Experts of a small language model: 2 picks a token.
Below are experts of layer 3 (counted from 0) of a mixture-of-experts language model. Rows are named router (the router's row for the expert) and show model dimensions 128-191. Each number is 200 + 40 x the weight over its row's rms, rounded and kept within 0 to 999.
After each expert's rows: a language model's description of what the expert responds to. This comes from a sample of Wikipedia text that the model never trained on.

# expert 29
router,160,195,194,214,191,192,233,192,246,183,198,273,182,218,179,96,166,192,193,286,213,193,180,136,202,235,214,243,174,311,345,186,201,178,203,214,181,126,229,169,257,186,223,200,142,235,161,220,197,177,221,228,183,204,185,228,251,93,225,306,157,232,173,278
Table cell pipes. Pipe characters separating cells in wiki tables of sports results, elections, awards and rosters, especially between a name and the next field.

# expert 28
router,259,150,199,150,248,198,211,232,251,261,250,213,196,183,165,155,210,247,90,201,127,197,197,146,221,195,187,199,178,206,215,123,205,241,271,241,182,187,201,165,279,235,163,148,167,193,155,287,212,193,254,225,185,235,193,236,212,154,211,215,241,169,165,219
Personal and place names. English given names and name-ending pieces like -son, -ton, -ley, -field, e.g. John, Matthew, Alderney, plus place words Hall, River.

# expert 35
router,177,233,195,154,270,197,158,246,229,258,183,221,212,235,213,190,156,197,217,236,133,161,239,238,269,245,172,259,160,274,206,156,217,210,205,204,190,208,250,147,307,156,194,200,111,178,189,246,208,123,221,219,176,234,194,231,237,151,265,221,139,205,162,168
Pronouns and mid-word pieces. Possessive and object pronouns (her, his, them, these, one) plus word-internal pieces such as the w in otherwise and shipwrecks, and name fragments.

# expert 50
router,259,158,97,231,222,208,229,265,259,252,181,189,216,203,175,160,209,227,178,261,169,190,187,247,229,244,202,331,172,277,242,68,185,219,276,275,172,147,192,148,233,163,137,185,198,240,166,202,233,223,192,207,122,192,168,213,205,187,179,239,168,192,186,205
Word-initial short pieces. Short capitalized or lowercase word-start pieces after the/a/of, often War, No, Col, Li, as in warming, Volvo, Colston.

# expert 5
router,200,163,99,154,233,208,213,250,235,282,221,199,227,255,171,166,205,186,174,212,166,206,240,209,291,216,164,249,193,221,264,129,155,200,227,249,181,181,236,196,165,130,138,173,173,198,177,210,217,216,124,193,171,237,182,252,221,161,163,271,142,186,193,222
Field separators and punctuation. Colons after labels in infobox-style lists (Breed:, Motto(s):), plus dashes, middle dots, prime marks in coordinates, and years.

# expert 13
router,202,184,131,148,221,199,176,173,232,241,206,207,247,232,198,233,172,253,150,248,219,215,151,157,211,204,227,249,191,228,240,200,241,223,259,209,135,139,243,201,248,117,194,182,154,238,150,254,222,143,194,200,205,287,178,224,238,167,218,234,208,219,192,265
-ing endings, verbs. The suffix -ing and similar endings on verbs and gerunds, such as platforming, booking, outlying, plus common verbs and nouns like support, make, all.

# expert 27
router,275,209,193,175,189,271,217,286,207,288,206,241,233,186,159,175,198,244,163,222,209,233,137,232,258,218,227,251,213,234,226,150,236,284,232,227,168,179,136,170,239,215,106,173,178,232,209,196,246,264,216,167,175,300,180,204,218,179,181,231,257,244,102,237
Institution and place names. Later words of multiword proper names for countries, states and institutions, such as United States, Statistics Canada, Technical University.

# expert 10
router,182,197,165,164,220,225,224,263,232,260,168,207,259,248,171,167,182,238,146,265,188,241,129,191,214,239,144,250,161,238,244,143,228,200,226,266,201,137,179,149,228,171,147,164,173,272,143,248,227,191,218,178,146,240,174,225,244,159,197,249,197,195,171,230
Infobox numbers and labels. Numbers and field labels in infoboxes, tables and lists, such as Born, Map, Coordinates, 45, 2nd, plus odd romanized name fragments.

# expert 46
router,156,243,157,183,257,263,195,200,249,276,199,207,251,251,155,174,218,285,151,268,150,216,214,174,248,258,129,251,209,224,222,104,228,207,269,276,198,149,187,142,257,185,168,138,164,273,174,217,224,167,207,163,136,230,152,222,280,186,226,252,249,232,141,230
Section heading equals. Equals signs closing or opening wiki section headings like == Personal life ==, plus table-divider dashes, asterisks and blank table cells.

# expert 24
router,202,173,144,226,255,178,134,265,214,240,230,211,219,197,122,163,265,237,155,215,183,244,227,224,205,224,191,242,209,232,192,186,197,225,255,217,213,204,274,144,236,182,162,153,170,230,175,277,198,197,231,218,158,248,163,235,242,159,205,219,130,162,160,226
Final y and table pipes. Word-final y and similar endings, as in Summary, Sony, Very, advisory, plus pipe separators between cells in number-heavy tables.